Experts of a small language model.
Experts: 64 experts in each of 8 layers, 192 SwiGLU neurons an expert, a softmax router, a shared expert of 192 neurons.
Below are experts of layer 3 (counted from 0) of a mixture-of-experts language model. Rows are named router (the router's row for the expert) and show model dimensions 64-127. Each number is 128 + 32 x the weight over its row's rms, rounded and kept within 0 to 255. Numbers have three digits each.
After each expert's rows: "comes after" lists some tokens at least twice as common just before its tokens as in all text; "gets" lists some tokens that make up at least twice as much of what it gets as of all text. This comes from a sample of Wikipedia text that the model never trained on. Tokens count by the router's weight.

# expert 57
router:124050156097142122117142084125137165102131153093065090135139182113117159110170129114173089194093155129115123128131123156116099141181094140146131133113114092163166159133100142090177081160133110
comes after: "\n", " located", " born", ".", " built", " found"
gets: " in", " In", "In", "=", " from", "-"

# expert 32
router:167121121101154089127125101103109123119168095143124130110102084111181087113139082159146130090103105122150100107130180152095083134137155183161142136103127160103118120101186129118100105142215118
comes after: "\n", ")", ".", ";", ").", "s."
gets: "\n", "\n ", "\n   ", "\n     ", "\n\n", "\n\n "

# expert 15
router:193088152122105111182081143099207176132113080133097121141068135096157133112131108120141128114095078165140137170135138154109119205173117158159144095105100134095138139137107110086125069091151144
comes after: "\n", " ", " Party", ")", " Win", " 1"
gets: "|", " |", "-", "\n     ", " medalist(s):", "4:"

# expert 14
router:178132119106120129080135071096168171127133188163100157077150091102147142124105141107111131083155147099140100135170130132081092125090121160136086097164172125108122176179132164105073170093198143
comes after: " =", "-", "|", " United", "Personal", " •"
gets: " =", " November", " September", " October", " December", " March"

# expert 50
router:175141073121168173082164114103129114129149115107184200141114055104110079118137158102120139134141077127072059132127117160177091148168147166145123092162119075107119090138069144091122134119123099
comes after: " |", ".", "s.", ").", " tick", "a."
gets: "\n", "/", " $", " \"", "–", " '"

# expert 1
router:096103121117221110098094146186161092099092112122073090134122080131137159163143154129166159163108139117137108089129159129079139153116181130114116171153117125104103134148162094168187081102153121
comes after: " is", " as", " with", " in", " was", " the"
gets: " a", " an", " A", " one", " first", " other"

# expert 63
router:117161142154187191070178133132092136155111084130110125189154063129214147081144111123156064143142084125110084139102118171156133091159101103137133120135070141110163157120187181148154178116120071
comes after: " the", " of", " and", "-", " a", "|"
gets: " ", " s", " S", " d", " p", " c"

# expert 51
router:098124150095086118160095116096142154134162151179131150142087080119157155122081124052124142181162156099060116113140112149179082116082112157159131173103174094076042160137143160136136166052111108
comes after: " |", "|", " /", "″N", ":", " W"
gets: " 10", " 11", " 12", " 0", " 9", " 8"

# expert 43
router:165155118052101152087140135100161113166104194186137092127130119130145035133160124127134152097155142148136073151111065134128126116140104187163129090092117105096038097122123151135108117161166168
comes after: " ", " 0", " 1", " —", " 2", " X"
gets: " |", ")", "1)", "8)", "6)", "5)"

# expert 4
router:116123118073095154103101122135119138102099107108173101183070091127133186127098157169105138158095114120045066179105069206156116109124190142152101163136114158122099148126105118136130116096106106
comes after: " |", "|", " on", " $", " about", ":"
gets: " 1", " 4", " 7", " 2", " 3", " 5"

# expert 42
router:237000117096131136089135113157157153096133068154116147076099088108110102102147113108122168155169121133136106145106141196135110173184138175176090104109115176116138071144126142088167131087106144
comes after: "\n", "\n ", "\n   ", "\n     ", "\n       ", "==History=="
gets: "-", "\n", "==", "|", "===", " -"

# expert 11
router:137090137168139068109163075123153122108084172112108119055136167148160144116157092073151136173072126155122096108120137158111130181140092124124092176120136095128115137159101116177155088090093147
comes after: " of", " in", " to", " for", " on", " at"
gets: " the", " The", "The", " \"The", " \"the", " (the"

# expert 38
router:132155092131154128150105111063071178095156144159113145163086098128120081101091153081144105155149119102155140145135126125113105081107153142135151040098125086114128080130093148095121147106125103
comes after: " |", " Succeeded", " Preceded", "-", " John", "',"
gets: " ", " by", " Al", " San", " By", " Sir"

# expert 10
router:100143119207144105126146084137110096134121141083134111105132138126165148127156117129148092110125086178116100130086178098106121160160101110089104184175056150149174060156103052129161108131165122
comes after: " of", " that", ".", " for", " as", " in"
gets: " the", " this", " The", " a", " This", " I"

# expert 40
router:140072131160156105100097118075181086117121212122120107087151159146160141121136111124145143126135139153139138057112181137101132138180146143128142173101150128104088129176131123200134087125109123
comes after: " of", " in", " to", " on", " for", " from"
gets: " the", " his", "'s", " their", " its", " her"

# expert 5
router:168208163136177168112113072103139120108096086123167192132083114150103141132175143109108108096131107149134111152104125144199120128120118111142152160156107163152165158138101151146159112121159155
comes after: "\n", "\"", " al", " '", "====", " (\""
gets: "B", "S", "M", " F", " P", "L"

# expert 13
router:177079091135045136140120139087163162183091071121150090108080111096133110151154104073142150096084104162164147127149074143135155183118117147169203112138112110149096107139161159123107057148084143
comes after: " ", " 0", " —", " 1", ")", " 2"
gets: " |", " 13;", " 10;", " 14;", " Goals;"